Weights of a small mixture-of-experts language model, trained from scratch on English Wikipedia: 466M tokens.
Below are experts of layer 3 (counted from 0) of a mixture-of-experts language model. Rows are named router (the router's row for the expert), gate (a neuron's input weights, with its number), up (a neuron's input weights, with its number) and show model dimensions 256-319. Each number is 50 + 15 x the weight over its row's rms, rounded and kept within 0 to 99.
After each expert's rows: a language model's description of what the expert responds to. This comes from a sample of Wikipedia text that the model never trained on.

# expert 63
router:47 71 79 34 41 60 34 65 75 46 51 33 42 59 72 41 57 42 30 36 33 30 75 40 62 55 35 39 56 80 49 72 46 64 44 50 65 31 50 56 52 48 69 72 42 31 54 52 44 64 34 51 82 34 26 66 54 42 20 65 46 42 54 17
gate0:37 42 50 36 43 44 52 53 61 48 68 39 26 35 47 51 53 49 60 51 44 56 43 46 48 52 79 44 78 23 28 57 32 35 17 59 14 43 32 44 52 44 60 62 39 39 49 49 43 58 43 76 40 55 33 62 47 50 60 70 44 00 47 50
up0:54 37 59 58 27 51 36 50 49 60 79 60 23 43 48 54 46 29 48 33 52 27 47 67 39 66 82 49 55 47 33 50 45 29 28 32 22 52 59 45 72 67 45 50 56 43 39 57 39 49 38 69 48 60 37 62 43 39 46 83 43 32 47 45
What it handles: Birth and death parentheses. Tokens inside biographical parentheses after born or a name, such as years, death months, ages and pronunciation tags like /fr/.

# expert 49
router:71 62 74 33 43 55 38 62 59 31 53 30 45 57 72 14 64 41 15 42 63 35 59 52 74 39 65 41 63 72 26 64 65 78 47 33 44 37 51 40 27 51 44 79 62 27 75 65 59 47 36 64 52 49 59 71 43 42 25 64 55 52 57 28
gate0:56 53 69 40 86 27 54 46 27 20 48 59 49 71 56 52 59 44 50 42 54 45 56 58 40 41 62 51 47 55 28 33 79 57 27 49 63 66 37 57 31 23 50 45 42 38 38 61 58 46 40 59 42 38 73 60 59 60 64 38 71 42 63 58
up0:72 53 58 33 70 29 67 51 22 29 46 30 60 60 61 46 61 34 38 57 22 49 45 65 48 32 64 32 52 48 28 44 59 43 23 34 48 57 34 66 38 24 53 50 41 49 36 61 56 45 41 51 49 22 56 73 52 65 65 43 76 45 47 60
What it handles: Line breaks and dates. Line breaks ending paragraphs before headings, digits and month names in dates like April 1932, and biography born openers.

# expert 57
router:59 45 80 71 38 55 63 58 70 46 68 65 34 64 63 33 64 59 52 64 30 25 68 40 29 27 44 67 27 63 40 60 49 66 61 55 51 40 60 55 58 47 55 66 66 38 65 51 45 59 42 50 66 42 30 65 38 55 16 63 37 34 65 39
gate0:66 43 64 27 62 74 49 34 45 65 51 56 46 29 35 54 39 71 36 54 20 41 48 56 27 41 35 29 39 53 60 48 08 66 24 61 66 55 34 52 46 44 45 50 38 51 69 24 62 55 60 44 29 63 52 58 36 62 40 46 61 55 39 43
up0:35 27 72 46 09 37 57 51 60 72 51 31 61 80 40 45 77 67 40 69 51 50 44 47 16 67 75 50 71 51 69 47 69 62 60 61 33 61 40 48 40 68 53 65 23 44 32 65 47 56 35 50 45 75 69 53 45 58 40 61 56 47 68 58
What it handles: Function words in clauses. Auxiliaries, conjunctions and adverb pieces in running prose, such as been, than, being, whether, so, him, -ly.

# expert 15
router:63 62 65 50 40 60 58 79 71 27 66 23 46 47 58 24 56 33 47 40 32 20 52 57 56 35 57 29 45 66 45 65 49 84 49 45 47 33 72 29 43 36 49 55 66 39 58 54 29 64 39 50 63 65 36 59 32 53 16 41 58 38 49 20
gate0:45 42 49 47 50 39 48 47 35 37 56 32 37 55 46 41 50 79 69 47 74 33 43 18 28 39 52 43 62 62 74 35 64 53 56 46 34 64 70 61 61 78 37 52 39 49 47 31 51 37 54 53 51 80 36 58 52 45 54 66 82 45 30 50
up0:28 58 48 64 66 61 39 47 83 58 60 14 84 07 56 53 55 70 36 46 23 66 63 19 55 52 25 36 57 65 27 51 43 50 54 60 08 53 34 60 28 57 57 58 58 50 51 54 77 43 57 80 49 16 62 38 44 83 60 48 66 24 29 41
What it handles: Common setting nouns. Everyday nouns for places, times and groups after the, of or in, such as town, school, game, years, city.

# expert 19
router:40 65 63 27 35 64 40 55 70 44 45 61 54 40 70 36 16 20 34 67 56 34 65 40 61 28 58 64 52 70 33 66 67 76 27 30 33 35 63 72 63 38 55 68 65 34 67 66 39 58 61 76 60 24 33 61 40 42 36 52 31 60 68 35
gate0:45 34 60 59 47 27 44 50 48 38 39 54 72 29 53 79 35 47 41 45 50 34 41 57 44 24 31 35 25 53 36 58 27 46 64 53 51 50 54 45 52 86 31 80 93 57 63 65 47 60 55 44 43 63 55 39 58 40 35 29 57 48 31 38
up0:43 39 45 58 67 51 31 40 72 55 90 29 45 33 57 54 72 45 33 56 67 48 33 42 63 45 72 49 58 55 32 37 68 46 68 27 55 43 41 50 79 42 22 51 34 56 36 51 48 56 33 61 43 41 32 30 57 57 68 49 61 43 35 41
What it handles: Name initials, odd characters. Initial letters and surname pieces of names in lists and citations, plus stray Greek, CJK and byte tokens, like B, P, Baker.

# expert 51
router:70 65 57 64 51 79 59 77 60 68 62 28 45 39 69 25 37 40 23 51 40 42 55 53 41 32 63 29 49 84 29 64 53 69 51 43 31 34 43 51 69 57 62 66 61 36 58 59 37 63 47 63 77 56 44 71 43 24 31 47 17 44 70 28
gate0:55 63 66 55 49 63 46 57 54 39 49 55 53 51 42 46 76 61 44 78 35 65 49 58 62 67 51 35 45 59 50 69 86 64 40 44 73 50 31 49 21 51 36 52 37 55 49 60 42 50 67 63 44 69 33 52 54 72 45 48 48 43 68 56
up0:34 45 54 48 71 59 35 54 45 56 47 50 54 40 45 52 42 58 40 53 42 27 74 37 58 73 65 53 37 60 50 52 85 60 39 46 69 50 44 66 20 60 66 67 39 54 57 50 49 52 83 83 59 51 42 43 50 67 51 44 70 49 64 60
What it handles: Mid-word name pieces. Inner and final fragments of uncommon proper names and words, such as Var-ie-ty, Fra-zi-er, Bub-o, and Diego, Francisco.

# expert 10
router:41 36 72 55 71 75 49 56 57 42 35 61 55 77 76 28 62 46 13 47 54 47 80 47 69 49 45 43 55 47 25 86 47 43 57 34 53 20 76 30 67 47 52 88 45 34 62 59 42 34 59 70 55 43 46 73 15 33 32 43 35 60 42 32
gate0:74 60 60 36 42 40 35 46 66 32 51 45 64 44 46 49 25 60 49 52 65 41 51 27 47 50 44 35 39 61 35 61 51 29 85 46 43 48 52 58 36 82 56 63 74 47 40 47 31 39 29 65 55 71 34 61 45 54 39 40 60 62 46 74
up0:48 73 44 71 99 44 50 53 64 46 61 45 58 48 50 36 42 80 61 49 76 66 54 61 26 50 65 58 72 74 56 55 72 46 85 48 41 49 40 66 40 69 60 52 74 46 51 60 56 44 40 46 58 59 25 58 42 70 59 36 72 56 57 50
What it handles: Table and list punctuation. Structural markup at line starts in tables and infoboxes: pipe cells, list dashes, colons after field names, bullets, equals signs.

# expert 41
router:65 79 66 54 58 52 61 71 66 24 40 46 41 64 56 27 52 46 41 56 47 32 72 57 48 22 60 70 33 74 26 64 44 61 62 43 46 44 73 52 44 43 50 69 77 36 58 65 30 66 41 56 67 71 35 64 42 44 30 49 62 52 50 28
gate0:30 46 50 46 75 45 40 53 55 48 16 78 51 59 55 33 37 19 54 62 48 77 68 34 27 39 42 44 32 59 49 42 45 19 11 33 35 60 77 35 80 50 46 51 81 51 54 34 57 46 56 86 50 39 44 54 56 30 60 24 61 47 28 69
up0:74 44 17 51 40 53 25 61 63 29 39 43 56 00 45 78 40 67 87 36 61 45 26 27 36 48 30 35 54 48 50 59 66 46 64 70 57 46 17 62 25 43 60 36 38 52 47 53 52 52 51 34 40 41 59 45 39 66 46 57 46 48 55 34
What it handles: Quantity and comparison adjectives. Adjectives and determiners of amount, size or kind after a, the or with, such as more, different, small, number, total, various, local.

# expert 31
router:58 59 64 27 42 63 61 59 59 23 27 53 59 41 56 39 12 22 35 65 52 23 79 31 42 35 32 56 46 75 32 73 56 64 56 40 24 41 62 58 60 46 65 61 88 43 69 57 59 65 50 64 58 45 39 64 47 36 37 53 33 45 41 36
gate0:63 53 33 64 49 37 57 47 50 37 40 63 66 40 45 49 34 61 13 58 67 53 61 48 51 16 29 53 36 52 70 61 26 53 25 44 53 70 26 41 56 45 47 53 44 37 57 46 22 50 59 30 76 31 52 27 46 44 52 55 50 37 24 50
up0:29 68 56 31 48 49 48 42 47 35 32 52 63 09 50 61 17 78 48 70 94 36 60 52 46 31 43 48 78 83 65 48 68 68 67 38 40 61 80 52 60 63 25 44 46 56 75 53 40 59 22 27 51 50 54 69 45 54 45 55 42 72 45 37
What it handles: Name starts after commas. First piece of names or places after commas, pipes and prepositions (El, Sa, Kara), plus the and sentence-final periods.

# expert 8
router:58 53 63 47 50 79 41 74 72 58 63 41 46 30 87 37 25 55 32 49 44 43 64 28 62 53 48 45 38 75 35 62 55 60 57 58 36 39 56 62 51 50 62 70 73 24 60 63 44 48 50 57 65 39 38 81 26 18 22 70 32 68 58 38
gate0:17 52 41 62 46 61 31 37 33 63 68 49 47 39 44 57 38 49 47 45 48 49 49 47 64 61 64 58 41 57 61 54 70 35 24 59 61 67 34 35 70 24 68 26 45 38 29 59 18 40 53 83 51 59 53 68 56 43 55 56 55 63 47 86
up0:44 49 61 49 64 44 64 51 72 48 40 52 22 52 63 19 79 42 72 67 13 42 38 23 21 35 58 44 55 49 50 39 58 52 31 20 31 25 29 47 40 91 31 63 55 59 69 34 69 57 34 55 25 45 48 49 47 61 62 29 42 21 48 21
What it handles: Foreign name suffixes. Word pieces inside or ending foreign surnames and place names, often Slavic, Germanic or Indian, such as -ski, -stad, -nik, -ić, -mann.

# expert 27
router:67 38 65 37 50 52 20 71 60 65 49 40 49 43 79 43 60 66 28 33 49 41 88 53 64 28 51 63 52 67 26 71 55 91 67 37 40 33 61 34 27 38 55 83 31 21 62 62 65 45 52 54 65 48 39 46 37 24 20 40 38 60 38 23
gate0:43 47 54 66 62 47 39 55 72 53 68 65 47 48 42 66 47 46 59 23 46 27 44 52 60 56 34 42 66 74 42 26 39 39 89 26 47 21 46 67 28 49 55 49 45 56 70 58 50 47 44 57 47 66 58 61 50 37 45 35 14 41 79 28
up0:64 69 58 41 57 54 67 53 21 20 33 17 62 72 60 57 28 66 62 34 51 86 53 55 65 53 40 52 38 44 48 38 48 81 05 36 66 65 50 52 32 52 63 30 73 55 36 66 58 42 62 58 51 59 31 35 50 60 52 59 37 31 65 55
What it handles: Digits in measurements. Single digits inside dates, coordinates, CAS numbers and measurements, plus degree, minute, second marks, km and plus/minus signs.

# expert 46
router:69 52 63 47 45 67 68 77 70 49 56 47 49 61 61 43 62 36 49 44 28 20 50 64 46 47 61 51 36 66 27 62 47 59 65 55 53 21 75 39 49 42 73 65 61 36 74 64 43 52 46 39 55 56 39 66 48 49 30 48 54 31 52 44
gate0:36 18 58 56 60 51 72 44 41 36 54 90 57 49 60 48 66 39 71 64 67 64 47 73 53 38 71 45 45 37 26 58 27 46 63 34 36 45 47 61 44 66 39 58 63 45 49 29 69 53 65 48 60 61 51 34 56 49 52 62 62 62 48 52
up0:91 48 26 27 67 62 25 60 49 85 51 58 10 60 50 65 35 58 22 55 51 51 48 52 56 75 45 80 40 66 60 46 64 50 56 53 60 48 59 46 72 54 49 54 52 46 53 43 44 59 62 55 36 25 47 33 64 47 50 32 43 56 43 58
What it handles: Clause connectives. Subordinators and relative words starting clauses, such as that, which, who, where, when, plus adverbs like before and in addition.

# expert 25
router:70 59 61 27 52 70 30 64 62 30 51 45 56 61 67 39 45 45 38 46 43 49 70 37 48 39 60 58 45 65 33 71 75 65 31 45 22 32 70 67 63 28 67 59 60 37 73 65 33 60 42 75 59 52 43 66 37 40 35 75 55 79 60 37
gate0:50 59 62 56 71 58 63 59 39 33 56 18 50 56 56 48 57 72 84 55 68 72 51 55 48 29 76 32 47 53 45 63 28 38 42 42 63 56 49 61 48 38 57 62 34 56 53 60 27 46 27 19 66 71 58 52 43 67 68 52 48 64 70 45
up0:34 43 37 74 72 50 61 48 55 48 72 56 54 57 55 49 46 41 47 50 50 48 28 65 52 58 48 43 57 35 90 32 50 84 46 44 40 46 47 57 61 36 43 30 43 48 57 50 57 52 59 35 51 79 58 80 52 46 49 46 30 45 55 55
What it handles: Numbers and first names. Middle digits of vote counts and figures in election tables, and given names like Victor, William, Ahmed in running text.

# expert 1
router:50 46 81 57 31 56 58 64 51 47 45 60 53 69 68 21 62 47 36 58 57 34 65 36 48 58 32 53 51 55 42 61 59 57 43 51 45 24 53 49 56 49 52 76 31 32 55 49 49 58 39 69 72 65 36 69 27 67 29 44 33 58 61 39
gate0:86 59 75 30 65 33 41 59 31 35 49 33 43 45 41 43 65 40 43 69 58 56 44 55 09 62 51 46 43 60 52 65 72 26 46 45 80 73 47 41 93 55 56 52 45 55 39 70 57 50 47 32 42 51 33 69 42 55 41 67 08 60 58 39
up0:33 42 32 65 36 57 33 38 73 28 37 62 31 82 57 45 36 88 72 41 35 66 73 58 65 42 30 33 67 36 44 42 07 41 59 64 40 21 43 49 29 41 32 48 71 49 47 43 07 55 34 86 59 44 64 39 55 12 56 45 44 41 38 55
What it handles: List and table openers. Line-initial hyphen bullets and first table cells after headings, plus section words like See also, Genus, Votes, Preceded, Elected.

# expert 59
router:44 47 72 37 54 51 35 71 58 38 43 48 58 73 61 28 60 35 41 39 61 24 42 57 69 57 44 48 58 62 29 76 43 51 40 34 54 06 64 58 45 31 54 80 47 37 58 66 61 63 58 48 79 46 34 69 27 44 30 46 47 43 45 20
gate0:49 41 26 61 41 44 34 43 47 35 35 71 43 97 52 68 55 70 59 68 56 41 46 54 42 77 46 50 29 54 81 51 14 34 30 37 59 55 62 52 60 37 48 40 58 54 27 54 55 47 42 71 43 30 55 36 59 27 48 46 40 65 35 68
up0:52 56 54 60 63 30 50 40 63 47 18 77 33 60 45 48 59 55 52 70 93 52 45 31 20 64 37 49 29 46 41 53 47 25 59 38 39 58 52 45 65 39 15 53 56 55 34 57 61 47 45 35 30 64 32 49 63 26 49 31 49 57 09 64
What it handles: Section headers and table headers. Wikipedia structure tokens: == heading markers, section titles like Personal, History, See also, and pipes in table header rows such as Club | Season.